config.toml
n_experts = 64
init_std_router = 0.00724
tie_word_embeddings = true
init_std_down = 0.0347
learning_rate = 0.00092
Below are experts of layer 4 (counted from 0) of a mixture-of-experts language model. Rows are named router (the router's row for the expert), down (a neuron's output weights, with its number) and show model dimensions 0-255. Each number is 50 + 10 x the weight over its row's rms, rounded and kept within 0 to 99.
After each expert's rows: a language model's description of what the expert responds to; "comes before" lists some tokens at least twice as common just after its tokens as in all text. This comes from a sample of Wikipedia text that the model never trained on. Tokens count by the router's weight.

# expert 6
router:49 47 49 44 40 51 47 48 61 54 53 63 43 52 55 50 73 49 51 53 63 58 69 46 46 39 65 53 67 45 48 42 39 47 64 57 34 54 46 54 51 47 53 45 46 46 62 45 54 51 35 53 57 46 51 51 49 78 42 59 56 40 40 51 54 54 39 57 66 46 44 51 56 47 54 47 56 57 64 51 54 38 52 48 38 74 39 40 65 41 58 53 49 46 45 61 60 49 41 57 37 44 57 46 51 58 42 41 48 43 54 53 45 68 50 51 41 60 56 44 50 47 50 53 43 48 26 56 52 42 70 47 51 50 44 51 51 43 41 45 51 57 57 32 63 56 56 48 47 50 67 47 66 39 52 45 50 35 54 34 47 68 72 49 48 60 40 45 49 46 44 52 65 48 26 55 66 49 38 57 56 46 49 50 74 43 54 61 58 54 52 49 62 44 44 49 50 75 52 51 53 57 42 71 51 40 49 56 23 53 44 26 55 53 58 58 44 46 45 49 40 01 68 44 47 45 44 46 44 64 82 57 41 51 56 73 47 44 51 37 57 34 45 48 49 29 45 60 54 26 36 66 52 49 56 48
down1:67 36 60 38 30 65 57 75 44 48 35 50 57 54 57 58 52 58 57 55 46 42 38 76 49 48 69 53 55 48 45 40 73 65 56 48 48 40 48 35 54 56 39 69 40 52 50 53 56 55 44 42 52 45 44 57 58 60 60 43 63 49 47 57 39 63 65 38 42 75 53 52 44 54 54 40 40 50 45 60 39 43 50 48 51 46 44 52 59 55 42 66 44 51 61 35 65 60 46 43 42 53 42 58 36 64 31 57 56 35 64 51 52 32 33 49 45 68 52 42 52 48 53 36 55 56 50 46 38 59 71 56 59 52 42 57 38 51 56 58 52 54 57 76 62 56 73 52 44 68 52 54 56 44 34 52 54 41 37 32 47 67 37 70 36 38 38 55 55 56 46 48 49 48 57 46 50 58 36 32 45 48 51 46 51 55 48 48 48 53 35 42 65 56 50 40 37 66 30 36 46 40 51 59 48 48 29 39 64 37 60 54 54 45 32 58 55 33 62 36 52 58 48 54 39 37 66 44 57 46 43 60 41 48 67 46 33 47 43 49 29 43 45 50 64 56 51 40 55 41 58 55 48 46 56 37
It responds to: Pipe separators between table cells, especially after a name before a team column, plus semicolons and dashes in chart rows.
comes before: " 0", " ", " 1", " 2", " 3", " 4"

# expert 40
router:56 60 34 45 66 66 43 52 34 65 35 46 55 54 78 56 52 59 44 56 38 45 53 45 69 48 51 56 47 46 57 47 42 63 63 69 48 60 41 67 40 44 63 53 31 64 51 57 51 45 60 52 56 47 50 31 42 49 53 57 56 54 47 59 54 83 51 63 50 55 33 69 43 48 58 39 38 42 48 41 57 63 60 62 49 37 34 41 53 73 43 54 58 53 48 53 32 37 52 44 52 56 52 60 41 51 36 44 43 63 60 55 59 58 43 60 56 52 47 41 50 66 44 68 56 65 40 61 53 50 51 50 54 60 46 55 51 36 44 55 47 39 57 49 46 41 54 62 46 31 60 36 34 44 57 51 48 54 65 45 52 37 66 47 44 43 51 59 39 50 47 49 34 55 50 37 56 62 37 46 49 52 54 34 48 62 51 52 39 35 38 61 62 57 45 54 32 42 46 64 62 37 45 45 59 45 64 46 49 44 60 54 47 47 46 52 44 63 31 40 67 64 61 66 57 48 46 52 55 55 25 42 28 46 51 55 35 56 66 42 42 49 38 65 69 49 52 59 61 55 39 50 61 62 62 80
down1:49 43 66 53 47 66 53 46 52 46 41 35 55 35 45 57 51 49 44 60 70 56 55 34 53 48 53 41 44 56 25 57 57 49 27 44 46 55 53 62 62 56 62 59 43 44 62 46 46 56 36 63 52 37 24 71 64 45 40 49 61 55 43 71 37 62 44 58 49 59 35 42 49 48 49 41 57 65 54 61 47 62 46 42 42 55 49 57 38 49 37 46 42 58 51 55 49 40 59 53 53 46 50 54 56 41 66 44 50 53 51 47 42 45 34 35 43 31 37 28 51 48 52 39 40 44 49 55 69 61 37 51 64 42 45 33 54 49 76 43 42 38 62 46 42 57 51 26 34 49 47 51 53 27 52 44 39 71 54 68 45 49 39 62 57 49 46 52 63 31 62 39 73 49 64 62 60 54 58 59 49 41 54 42 50 33 40 51 52 62 35 55 53 49 33 48 53 60 60 56 63 47 48 55 52 52 53 64 44 59 44 54 58 53 59 41 46 79 41 46 41 42 47 50 57 50 51 63 66 47 55 64 39 45 42 45 51 63 45 48 52 50 40 34 37 27 29 55 47 44 44 40 51 50 30 36
It responds to: The words that, which, into, about, than after reporting or relational verbs, plus those verbs: reported, suggesting, asked.
comes before: " the", " that", " to", " he", " it", " a"

# expert 28
router:51 54 48 71 64 32 61 68 44 68 38 49 37 58 53 55 55 55 42 30 35 55 41 51 43 54 44 66 52 47 45 72 43 65 63 50 46 47 48 46 49 41 64 49 61 48 42 58 56 54 39 60 40 40 43 77 53 63 56 57 55 70 49 65 45 72 50 46 68 41 52 52 55 33 64 64 43 42 40 46 55 55 48 65 55 31 56 54 42 43 36 36 26 48 24 57 51 42 35 58 50 51 59 44 43 35 44 65 54 59 47 46 52 47 48 40 55 61 53 35 69 74 52 33 44 39 45 60 49 40 49 59 53 51 38 67 37 43 41 35 20 49 45 57 45 33 43 61 54 48 57 46 49 47 60 44 42 56 48 50 57 30 40 54 32 61 42 56 53 72 53 58 52 65 50 40 37 40 61 49 51 46 52 50 49 63 40 51 42 61 49 70 44 44 49 50 45 57 59 43 50 55 60 57 52 59 55 63 39 37 54 60 45 48 54 49 62 28 30 40 49 44 49 48 38 52 55 46 59 44 29 33 44 32 61 60 41 64 62 50 55 40 44 49 59 45 49 47 44 54 53 51 56 44 53 44
down1:34 44 55 51 52 66 50 40 47 40 49 55 44 57 63 58 40 50 52 59 27 56 58 44 61 50 44 54 33 51 55 44 41 46 50 48 47 50 41 31 50 47 74 28 50 52 52 49 44 34 46 66 52 33 33 36 42 62 41 49 28 60 46 72 52 62 48 52 55 39 43 56 53 48 53 49 50 71 53 45 56 65 47 66 51 54 52 53 34 42 46 51 66 42 36 47 45 46 35 49 41 60 45 61 49 45 40 56 42 59 39 54 39 57 56 50 54 71 51 21 46 72 43 44 44 52 54 38 49 57 58 44 48 48 61 62 76 47 58 46 41 50 50 49 42 52 47 52 47 59 45 61 44 50 63 57 68 48 54 33 29 56 32 51 42 38 41 47 27 32 55 40 57 32 49 39 50 54 57 61 54 47 22 53 47 55 45 35 71 60 57 48 56 70 47 33 44 57 54 57 60 46 55 60 37 58 75 61 58 51 58 49 50 43 52 48 46 56 50 40 48 50 55 49 35 72 45 37 47 55 47 41 40 64 54 57 31 43 61 69 57 41 47 61 50 63 38 36 63 51 49 32 46 48 42 63
It responds to: Past-tense activity verbs in biographies after a subject or where he/she, like played, made, built, received, and the article a.
comes before: " a", " in", " the", " to", " by", " with"

# expert 14
router:39 43 44 57 56 35 49 47 33 47 54 37 39 51 42 62 36 46 43 53 45 49 43 51 56 56 43 36 52 68 52 45 48 51 66 41 61 44 62 54 43 29 57 40 61 63 40 58 59 63 67 45 58 54 34 43 37 41 36 50 65 46 45 60 42 56 45 52 38 41 55 57 36 58 57 62 54 50 56 57 41 55 44 49 49 39 47 49 23 27 56 41 56 50 56 68 67 57 76 45 46 61 62 55 43 62 56 60 45 57 52 35 44 53 69 57 53 66 50 46 61 29 58 44 61 54 52 50 45 58 50 42 48 48 31 52 53 45 42 34 41 64 49 47 33 35 43 39 42 36 48 52 49 46 48 37 48 34 44 50 43 25 45 43 44 46 53 52 60 58 45 23 42 33 63 60 41 42 50 42 48 34 47 53 27 59 36 52 58 37 44 63 58 47 37 41 37 57 47 46 65 51 50 43 55 49 47 50 41 46 63 43 58 58 58 32 50 44 44 37 54 54 59 64 32 67 70 52 59 46 44 51 30 56 70 54 62 66 66 54 44 43 21 42 57 66 57 49 48 44 55 48 48 44 57 54
down1:46 33 43 79 59 41 33 62 55 38 64 64 49 37 57 38 49 29 46 47 38 63 40 41 54 51 66 67 38 42 50 63 51 63 47 42 54 49 52 64 56 58 28 48 55 44 44 37 47 39 53 50 50 45 47 39 45 53 63 35 32 61 44 65 32 41 40 56 59 62 44 50 47 61 60 44 60 54 53 46 40 16 62 54 62 64 48 69 44 44 60 48 59 46 50 55 47 40 53 40 47 61 67 70 58 64 52 58 46 54 49 36 63 59 57 54 40 55 61 57 46 42 51 27 64 58 37 51 39 48 46 67 61 32 51 66 55 44 47 46 54 45 46 52 34 36 41 62 50 44 48 37 51 43 41 56 41 58 53 50 50 58 48 53 37 55 55 55 50 43 50 49 49 54 43 54 41 68 54 66 35 40 56 70 37 54 57 29 49 44 55 53 27 45 52 36 49 52 48 59 59 45 43 42 60 52 56 58 49 15 67 59 51 67 53 38 49 31 51 63 50 58 46 50 51 45 58 47 45 29 51 43 35 42 48 46 41 50 54 54 51 55 33 39 48 57 29 43 58 46 52 52 59 57 43 44
It responds to: Wiki heading equals signs (==, ===, ====) before or after section titles, table divider rows, and count words like two, three, many.
comes before: "\n", "---|---|---|---|", "See", " years", "History", " See"

# expert 25
router:57 56 49 52 45 45 52 45 52 52 63 35 54 39 52 45 30 85 51 61 58 62 46 53 35 53 42 47 53 40 53 45 74 52 48 59 53 45 31 55 57 42 68 45 59 52 51 55 47 52 34 46 52 41 52 48 42 65 43 21 35 40 67 43 49 27 51 46 38 50 41 55 46 46 41 52 48 33 62 43 55 42 68 42 62 63 60 49 60 37 34 41 43 40 26 49 41 37 44 60 40 37 45 58 43 30 45 28 44 48 43 66 58 37 51 50 51 52 31 45 59 37 53 49 53 62 55 41 60 37 45 41 45 53 51 55 39 58 68 61 48 37 33 65 52 58 46 43 57 50 55 49 38 50 48 58 42 42 35 47 60 50 39 44 47 46 38 47 41 57 45 45 63 47 34 36 57 47 46 48 67 50 49 44 61 46 58 54 49 54 57 34 69 34 49 62 58 53 63 70 42 38 23 58 63 65 43 53 41 60 59 38 52 59 44 55 50 59 65 57 41 67 34 52 51 50 33 50 57 50 38 54 60 56 39 56 57 31 35 62 59 38 55 55 51 26 47 43 54 44 48 44 59 45 55 52
down0:52 51 47 69 51 55 38 58 44 42 46 49 39 34 48 52 53 28 55 52 53 52 47 35 62 37 54 46 37 59 60 56 46 39 50 58 53 55 67 41 55 48 72 52 61 44 59 59 51 52 52 62 52 64 43 56 63 57 55 52 58 35 48 44 55 49 64 58 39 58 47 41 50 53 43 53 44 55 35 59 63 49 43 66 68 66 43 28 66 41 34 53 47 66 59 65 55 52 55 44 55 60 62 47 42 60 35 61 46 40 40 41 68 46 50 39 63 56 48 60 56 50 39 59 56 52 38 38 47 43 42 52 37 52 66 69 19 48 33 54 46 50 46 42 45 58 45 43 46 52 80 51 57 38 31 60 43 60 68 41 33 52 45 46 39 69 44 55 61 65 52 47 46 37 49 37 51 44 52 51 33 43 70 58 46 64 69 45 52 63 42 44 43 53 44 45 40 52 55 49 53 61 42 55 53 59 55 58 65 47 43 53 59 30 73 67 33 51 56 55 62 55 61 50 43 54 49 39 66 60 56 55 63 57 54 64 47 62 45 40 47 43 60 59 55 61 44 35 57 45 58 36 43 70 39 26
It responds to: Proper names of towns, football clubs, countries and car makers, often in sports tables or results, such as Crawley Town, Honda, Myanmar, FIFA.
comes before: " |", ",", " (", ")", " City", ";"

# expert 12
router:60 41 66 53 48 59 54 30 46 50 55 49 51 46 58 48 41 55 65 61 52 53 58 43 48 37 54 53 44 59 56 64 49 80 55 44 56 54 58 73 41 59 43 43 41 47 46 45 44 61 38 55 56 54 50 47 52 47 54 46 55 52 60 52 56 61 37 65 58 49 44 49 53 55 63 35 40 54 53 42 43 59 36 58 47 59 58 48 46 51 39 61 57 44 61 60 44 34 50 67 52 48 57 62 47 40 52 49 54 39 47 55 82 56 53 29 49 58 35 61 48 54 58 31 47 42 42 54 43 37 42 28 61 45 61 57 55 42 21 56 50 56 62 45 65 18 64 43 52 45 61 51 42 42 53 63 65 50 61 37 50 49 42 40 61 50 56 37 48 43 49 45 46 65 46 43 33 65 38 52 59 37 70 48 36 46 48 61 50 56 52 64 49 55 36 48 50 52 46 39 57 52 50 48 48 73 39 38 40 53 58 53 42 57 67 55 35 44 28 58 57 79 45 53 48 59 62 39 39 60 60 52 45 34 46 63 54 57 49 47 52 44 73 63 41 53 45 51 45 72 68 57 46 71 40 68
down0:55 45 60 47 69 53 51 48 43 38 68 42 58 67 58 45 59 51 43 50 48 53 43 44 45 50 66 53 47 52 59 71 49 44 50 52 36 49 47 57 54 67 39 56 60 51 67 42 51 37 27 64 49 36 42 54 54 57 52 71 65 49 62 61 49 45 48 37 49 55 45 48 31 44 50 54 44 30 47 36 42 38 31 46 82 65 64 47 36 51 49 44 46 61 64 50 55 49 62 28 35 51 59 35 68 56 70 63 63 59 45 64 62 57 57 34 46 58 54 51 41 41 57 36 62 51 48 51 53 60 54 55 51 35 48 54 43 76 56 51 41 22 35 46 59 54 53 40 59 48 57 62 54 41 39 36 49 58 49 62 46 56 40 46 31 61 49 60 54 42 60 50 67 43 57 46 49 46 48 51 74 43 48 50 37 39 54 42 61 31 53 48 56 68 36 56 55 39 59 63 56 49 44 57 62 59 51 50 37 38 48 41 46 58 49 50 43 41 65 45 55 68 36 54 56 49 54 42 35 40 65 47 51 38 30 41 55 53 58 43 65 42 54 44 55 56 38 55 53 44 41 50 29 36 56 33
It responds to: Singular common nouns right after the, a or this, often the text's subject: the album, the song, a number, the bank.
comes before: " of", ".", " was", ",", " is", "'"

# expert 19
router:55 57 54 41 53 36 41 62 54 59 52 46 40 60 48 55 49 51 66 56 39 60 48 52 49 78 49 57 56 40 32 46 50 48 50 57 27 48 27 43 59 47 62 48 44 56 62 56 49 54 51 70 50 44 57 39 43 65 48 61 48 53 64 60 46 62 52 44 69 55 37 43 45 71 49 49 65 41 34 66 52 49 43 44 41 27 61 43 48 53 58 60 49 28 42 50 31 35 61 54 54 45 58 63 53 63 63 49 42 59 42 32 56 52 47 55 64 41 56 34 59 45 61 64 42 65 47 41 36 66 46 47 57 59 46 50 43 40 21 44 51 25 48 44 53 31 35 53 51 49 59 49 56 53 49 54 42 51 47 43 48 53 65 54 46 67 41 29 37 71 49 59 40 54 54 36 63 52 55 35 57 55 40 56 48 41 40 57 50 37 46 56 65 49 47 66 57 32 48 40 61 48 48 53 48 41 62 47 45 53 60 67 46 43 53 56 57 47 30 60 56 70 38 62 50 44 54 78 63 44 26 44 61 52 38 65 49 55 49 53 59 67 47 49 61 47 44 60 55 63 55 62 58 55 57 43
down0:53 40 49 60 47 60 56 36 45 58 50 43 40 46 46 49 52 52 31 53 43 50 46 54 73 33 58 46 39 39 60 58 60 30 56 52 48 53 48 58 58 44 51 40 47 28 64 54 54 56 42 50 52 55 41 47 45 38 43 58 61 51 34 66 39 48 47 31 65 47 32 54 44 65 50 48 36 34 64 59 47 51 45 37 51 54 31 56 50 47 55 39 64 63 44 38 54 53 47 58 48 59 44 54 47 51 67 52 52 42 50 61 55 56 47 42 35 48 46 57 49 30 60 36 60 42 59 64 37 48 66 60 45 39 51 49 36 63 75 69 47 50 52 40 54 53 45 28 43 57 46 44 50 53 57 51 51 61 43 47 45 44 65 58 42 30 32 60 65 48 60 61 49 43 68 35 61 39 60 48 40 43 33 63 41 46 56 64 61 59 53 34 58 46 56 42 46 49 54 69 54 42 61 36 44 50 52 65 45 50 49 44 50 35 56 46 48 60 61 72 58 70 55 37 55 48 42 43 50 41 49 57 35 49 44 71 66 42 30 31 73 29 45 48 62 39 56 42 45 20 53 45 44 51 65 55
It responds to: Past participles, verbs and prepositions after was, to or were in narrative prose, such as known, returned, took, over, under.
comes before: " to", " in", " as", ".", " on", " by"

# expert 8
router:52 42 57 45 47 43 53 51 49 33 37 54 43 43 50 58 36 47 49 50 40 56 46 41 44 42 53 46 44 50 59 61 45 72 60 47 58 57 59 55 48 55 59 56 55 49 53 69 46 51 37 55 60 54 53 23 64 61 48 28 31 60 58 49 60 59 50 58 59 48 44 65 48 65 49 47 35 41 55 59 61 83 42 42 53 40 37 40 38 51 40 45 48 38 59 50 45 51 60 54 30 34 52 76 49 43 47 45 51 52 47 55 65 57 32 36 62 52 53 62 39 47 52 47 31 65 52 37 56 37 54 30 45 61 64 54 56 48 17 45 38 49 55 52 70 30 54 44 50 51 57 46 61 35 47 50 52 49 62 34 47 33 57 59 51 44 67 36 44 53 38 47 46 34 46 47 47 47 51 39 61 36 50 41 52 54 51 52 71 68 44 45 59 47 52 61 49 63 33 43 46 40 53 77 48 49 45 49 53 69 61 46 49 35 68 58 44 51 44 47 43 66 49 41 39 44 54 51 39 44 49 38 57 66 52 49 55 51 40 44 54 55 78 59 64 62 55 54 55 52 61 67 62 38 38 54
down0:49 47 49 41 42 61 63 53 46 38 39 50 46 26 59 40 42 54 46 45 63 58 62 51 57 57 47 49 44 54 52 39 70 45 48 55 72 52 47 54 57 51 61 62 58 46 57 69 53 53 42 54 49 54 55 73 59 41 51 56 38 45 57 47 56 34 40 46 55 35 36 52 58 40 50 58 40 34 47 53 42 63 46 48 65 51 43 39 60 67 60 55 35 51 34 44 56 56 24 45 41 50 59 55 51 57 36 63 58 64 51 37 49 62 37 50 56 44 55 42 60 38 50 56 36 35 49 49 37 43 41 56 62 55 63 73 45 44 48 63 50 47 64 49 47 45 40 57 56 45 33 45 57 34 40 33 47 65 44 57 54 48 28 64 51 47 68 55 43 57 50 51 43 55 38 58 55 57 57 53 46 57 45 49 44 46 70 42 43 51 48 41 35 41 42 54 51 62 41 62 60 37 43 67 66 60 44 69 73 39 68 31 46 60 60 38 48 58 47 40 39 54 35 69 55 53 48 61 39 26 61 55 43 41 48 52 46 70 55 75 37 56 40 64 52 30 65 54 59 73 49 56 52 46 44 45
It responds to: Everyday nouns right after an article or possessive, often the first piece of a compound, such as war, car, fire, law, hand, health.
comes before: "s", ".", ",", " and", " of", " in"

# expert 22
router:54 58 60 38 45 33 45 44 40 60 48 46 34 60 65 61 31 51 52 43 56 49 41 45 67 47 59 55 33 48 51 39 33 54 66 44 44 42 64 49 37 59 63 41 59 60 45 67 63 45 57 43 41 50 39 37 56 47 48 52 51 58 64 53 55 57 54 45 66 39 43 38 50 71 33 45 54 52 66 61 56 71 48 62 33 29 32 58 54 61 50 57 50 56 58 59 66 57 57 51 43 26 55 57 48 67 33 61 36 56 53 63 55 55 37 23 42 48 56 44 46 37 38 47 51 53 49 49 45 59 56 36 44 33 49 52 61 38 30 54 47 60 53 29 61 48 39 65 52 50 71 63 61 49 35 66 49 46 38 42 51 50 84 50 48 39 55 60 47 63 53 49 51 35 39 41 53 49 52 49 50 34 54 38 35 48 62 66 43 50 42 61 47 38 39 46 50 35 57 46 67 51 46 52 64 31 39 37 63 58 49 58 33 48 48 51 57 49 62 47 59 61 60 42 59 52 49 60 68 45 55 49 57 43 52 46 52 58 51 41 51 40 61 55 51 39 62 38 28 54 58 38 50 45 53 47
down0:46 46 53 52 73 39 46 44 58 45 41 44 47 50 64 54 51 49 38 58 48 36 63 60 44 56 46 48 40 52 49 48 48 80 67 71 50 51 46 55 44 39 39 51 61 46 46 35 59 60 56 40 61 44 48 37 42 41 41 45 65 41 39 57 50 53 56 60 59 59 48 48 55 61 48 28 48 56 58 58 58 40 51 35 57 51 57 60 66 45 43 66 30 51 64 56 53 59 44 73 64 36 66 52 43 46 51 55 45 59 44 50 41 43 57 41 43 77 48 43 46 47 45 57 42 54 47 48 53 47 42 56 54 48 58 53 42 53 30 46 55 74 45 67 64 65 50 62 47 54 54 59 38 58 52 59 50 53 42 74 46 62 39 67 41 37 41 70 59 61 70 56 43 42 48 41 40 30 40 57 63 51 53 51 30 52 63 64 39 48 39 42 50 47 35 51 43 45 48 15 42 60 59 43 46 38 62 45 63 44 42 46 29 24 51 50 38 49 58 43 41 51 59 55 59 33 64 49 50 55 54 47 50 50 74 59 54 62 59 40 61 44 49 43 58 55 51 40 48 45 70 37 48 43 46 47
It responds to: Preposition to after verbs like moved, linked, referred, plus direction and place words such as home, back, north, off.
comes before: " the", " of", " to", " a", " be", " school"

# expert 31
router:52 49 55 56 59 38 60 48 42 46 59 66 45 33 47 28 59 57 54 34 51 51 40 46 52 42 49 30 61 31 41 56 41 38 36 72 56 49 39 48 60 34 51 53 64 48 40 42 37 50 63 55 42 56 37 45 37 38 46 31 54 49 51 63 34 39 38 61 49 46 59 47 66 57 51 49 54 67 58 51 64 58 60 45 35 70 65 27 67 57 47 60 43 34 51 51 53 46 46 51 42 51 62 50 31 51 42 32 46 45 61 50 30 40 42 69 45 51 53 46 61 78 49 39 58 54 49 37 61 41 60 62 55 40 57 54 42 45 52 66 67 41 50 62 53 33 61 48 52 69 54 54 40 50 53 45 34 55 48 39 67 55 64 52 49 60 43 46 55 40 46 51 37 55 47 59 74 54 50 42 63 82 48 48 64 59 46 46 56 65 43 57 55 56 58 60 45 41 41 34 41 59 62 39 49 55 57 57 48 46 42 51 45 48 56 41 58 65 46 51 57 36 50 58 51 45 51 41 51 61 53 46 52 56 49 54 57 36 42 57 15 58 37 56 52 51 60 50 60 32 47 43 31 47 65 44
down1:52 72 54 52 45 56 50 74 51 55 38 54 31 53 47 52 42 35 53 49 45 47 50 30 59 43 40 44 47 49 45 57 52 17 25 51 56 54 53 47 58 46 65 46 68 57 60 49 53 61 49 38 43 62 38 22 47 42 36 51 44 69 54 45 53 42 59 53 41 47 34 37 57 37 51 57 60 45 41 63 32 63 53 49 46 54 49 53 51 58 41 53 54 59 41 59 32 57 49 60 57 34 54 41 51 40 53 44 64 50 47 45 57 54 51 59 46 60 54 50 43 49 65 52 54 36 72 48 49 48 72 50 69 52 64 53 54 40 47 49 44 40 43 58 47 33 57 44 38 43 41 55 34 61 41 44 34 62 70 55 48 58 59 31 54 57 62 39 48 47 44 53 49 40 46 64 52 38 50 37 62 43 50 49 43 64 50 55 62 39 53 51 55 56 38 58 38 46 38 28 55 62 52 52 52 71 52 43 39 35 54 48 55 36 72 49 42 62 48 60 51 23 41 53 68 59 46 48 36 44 40 38 47 57 36 84 35 60 46 46 51 51 38 45 63 50 58 46 48 43 47 40 44 35 62 45
It responds to: Line break tokens in structured text, ending list items, infobox fields, table rows and headings, as after "Kingdom: Plantae" or "viola".
comes before: "-", "|", "\n", "=", "==", "==="

# expert 36
router:46 35 45 52 49 54 54 49 54 30 51 53 55 55 52 48 16 68 55 51 61 64 24 54 48 67 46 58 41 48 56 43 59 65 50 48 54 35 45 45 55 36 58 48 64 59 37 68 54 55 18 54 50 59 43 46 66 54 48 33 44 45 25 62 48 51 40 52 65 45 51 63 31 58 63 55 42 49 60 47 50 53 49 71 40 62 57 46 52 58 35 63 38 33 31 57 50 49 34 42 49 65 55 49 50 41 47 48 37 58 46 62 54 57 23 47 53 63 42 56 61 44 71 52 58 29 39 37 53 55 42 46 52 49 52 50 42 31 55 42 44 45 47 54 38 53 38 50 43 68 50 40 40 37 47 49 62 56 40 57 36 47 44 63 54 58 59 53 42 48 52 44 58 47 53 56 51 52 60 43 53 50 59 46 47 51 46 53 44 66 37 46 53 57 38 50 45 35 69 48 49 45 54 59 51 50 47 51 50 64 47 48 48 59 22 64 51 57 34 49 55 41 40 48 43 69 44 60 31 44 41 70 45 47 51 62 65 51 38 47 53 21 52 60 48 50 41 67 52 51 40 66 55 42 51 70
down1:66 37 57 43 50 59 39 68 41 22 49 65 51 54 45 48 35 43 58 48 53 40 32 38 73 42 44 46 67 41 48 65 41 54 37 51 51 35 51 32 58 54 53 47 60 52 23 44 55 45 50 44 73 56 57 41 38 38 54 45 44 53 53 49 37 45 58 60 59 27 40 51 49 59 54 60 43 51 73 58 46 47 41 47 59 38 34 52 35 56 37 60 64 39 27 44 54 68 40 54 54 41 39 43 53 61 41 54 45 47 53 44 54 72 56 54 53 59 53 42 59 47 42 40 35 40 45 58 55 49 74 39 48 44 51 51 58 38 44 58 47 53 59 46 44 78 45 47 41 49 57 47 51 49 61 53 40 46 50 68 59 58 49 62 38 48 41 51 54 44 48 44 58 49 42 50 57 36 55 40 42 34 42 36 59 48 33 47 43 57 36 37 61 60 48 60 58 65 34 48 30 52 49 41 44 43 32 49 61 51 25 52 44 46 44 54 51 62 49 53 42 55 51 52 49 55 56 44 49 33 53 55 44 45 56 84 32 39 47 43 50 48 51 60 71 42 36 42 36 35 60 52 48 50 61 58
It responds to: Capitalized words within names of parties, wars, places and institutions, like Democratic, War, Union, Swing, often in election tables.
comes before: " |", "s", ",", " (", "\"", ";"

# expert 52
router:53 42 55 42 48 60 32 44 63 47 54 47 39 42 58 34 38 57 54 55 48 48 56 47 41 50 70 58 60 57 50 62 62 46 40 42 57 58 58 60 42 75 43 46 51 34 55 46 43 54 61 44 60 45 59 42 47 37 52 59 44 48 51 42 47 43 50 44 40 56 37 56 60 46 50 57 41 42 55 57 44 52 53 65 41 63 34 56 50 46 45 42 56 51 45 55 50 36 46 36 42 44 37 61 41 38 57 49 58 60 54 53 76 69 42 37 56 43 38 66 52 57 48 51 49 50 35 54 59 40 50 40 46 55 52 57 45 53 27 54 65 43 49 58 68 41 52 58 52 53 57 56 63 49 43 61 68 59 64 36 39 37 55 46 51 62 70 43 51 71 50 42 44 45 53 39 39 57 60 48 51 50 58 39 62 43 42 68 66 51 41 65 47 55 48 64 32 30 71 35 39 51 63 49 38 67 34 44 59 54 61 31 57 60 51 63 39 58 52 68 56 71 46 40 53 35 56 49 35 64 44 36 38 36 50 51 52 69 40 46 22 48 65 60 41 57 42 59 34 59 62 76 44 60 54 66
down0:53 65 54 41 49 33 57 37 31 44 57 55 61 60 52 39 61 51 66 55 51 44 60 42 46 44 44 37 60 36 49 54 63 49 57 56 51 41 40 54 51 49 57 58 48 42 43 48 65 54 65 37 42 34 73 46 59 32 36 50 49 42 52 49 55 51 55 59 54 47 43 62 43 45 57 51 54 62 50 53 61 62 63 42 61 30 47 51 71 49 45 37 39 43 52 28 40 44 40 53 65 62 71 52 54 39 42 40 43 50 48 49 34 62 54 77 30 63 52 35 54 50 45 53 44 48 62 54 54 45 16 36 48 58 44 48 50 57 40 43 63 53 55 63 51 50 67 38 47 35 49 38 50 64 49 55 29 53 49 79 53 54 73 42 61 51 45 53 55 55 50 52 60 50 59 58 48 46 53 40 55 27 53 34 67 42 53 51 29 49 39 51 67 58 61 49 54 50 34 31 53 45 56 48 40 52 58 45 48 41 48 52 61 46 57 39 48 33 48 57 39 49 46 67 43 64 58 57 34 32 45 44 56 84 60 35 39 60 54 55 50 43 62 40 57 48 60 59 52 53 40 50 52 53 48 57
It responds to: Occupation and family nouns after a, his, her in biographies: politician, player, lawyer, son, wife, father.
comes before: " of", ",", " in", ".", " and", " for"

# expert 46
router:47 47 45 54 29 52 46 28 55 51 54 56 34 35 51 47 30 59 34 33 68 57 47 65 37 64 60 65 59 44 45 49 51 65 54 44 54 40 49 57 52 44 57 44 60 44 45 58 33 50 41 48 60 51 83 47 38 61 54 21 33 47 49 40 53 41 62 50 57 48 47 60 61 36 52 41 56 49 43 50 81 52 50 64 41 45 53 59 51 34 57 44 51 39 38 60 48 55 39 46 49 43 63 41 33 54 47 51 55 42 50 56 60 55 34 31 70 43 40 61 46 47 68 50 48 45 41 41 50 58 50 49 46 60 58 50 55 33 58 63 67 50 59 69 38 55 36 56 54 53 40 59 20 53 41 42 62 37 45 50 43 62 44 52 49 51 54 53 26 54 47 50 53 26 40 56 49 58 28 40 52 60 42 42 52 53 56 64 53 40 49 34 46 34 33 45 50 57 63 49 44 53 38 56 59 52 30 45 60 43 74 45 59 38 62 46 35 46 51 54 61 54 64 47 49 52 63 31 42 46 37 51 36 48 43 51 54 37 39 46 53 54 43 40 37 51 47 44 59 43 47 53 49 42 51 45
down0:43 37 65 34 54 72 52 59 41 54 50 64 43 46 37 50 66 44 57 52 40 51 51 54 48 50 32 42 50 60 51 51 44 75 40 71 47 64 51 48 57 59 43 48 48 45 44 61 47 47 61 61 40 51 63 47 57 56 53 64 58 49 61 45 39 37 52 58 31 52 39 67 42 47 51 70 46 58 41 59 30 49 62 58 60 40 54 36 40 40 47 43 41 51 56 67 40 51 48 43 45 47 68 35 47 35 73 57 48 61 56 52 28 50 52 48 57 46 38 43 36 49 41 49 43 48 47 61 57 36 55 37 47 37 54 45 60 47 37 41 46 34 46 55 73 67 53 46 44 53 48 41 37 34 39 40 61 59 35 75 51 39 41 48 41 55 32 48 63 51 52 61 56 34 59 53 46 51 34 51 53 66 62 42 48 40 54 48 47 48 35 43 63 41 59 52 51 32 58 58 73 41 48 41 62 50 47 34 60 69 54 38 42 26 36 45 40 66 60 42 48 56 67 55 50 55 57 63 44 58 67 50 45 48 57 46 64 43 45 49 54 57 26 52 78 45 58 63 44 49 52 52 41 52 44 44
It responds to: Final pieces of surnames and proper names in lists and credits, such as -ley, -ler, -son, -mann, Smith, Wilson.
comes before: ",", "'", " (", " was", "er", "\""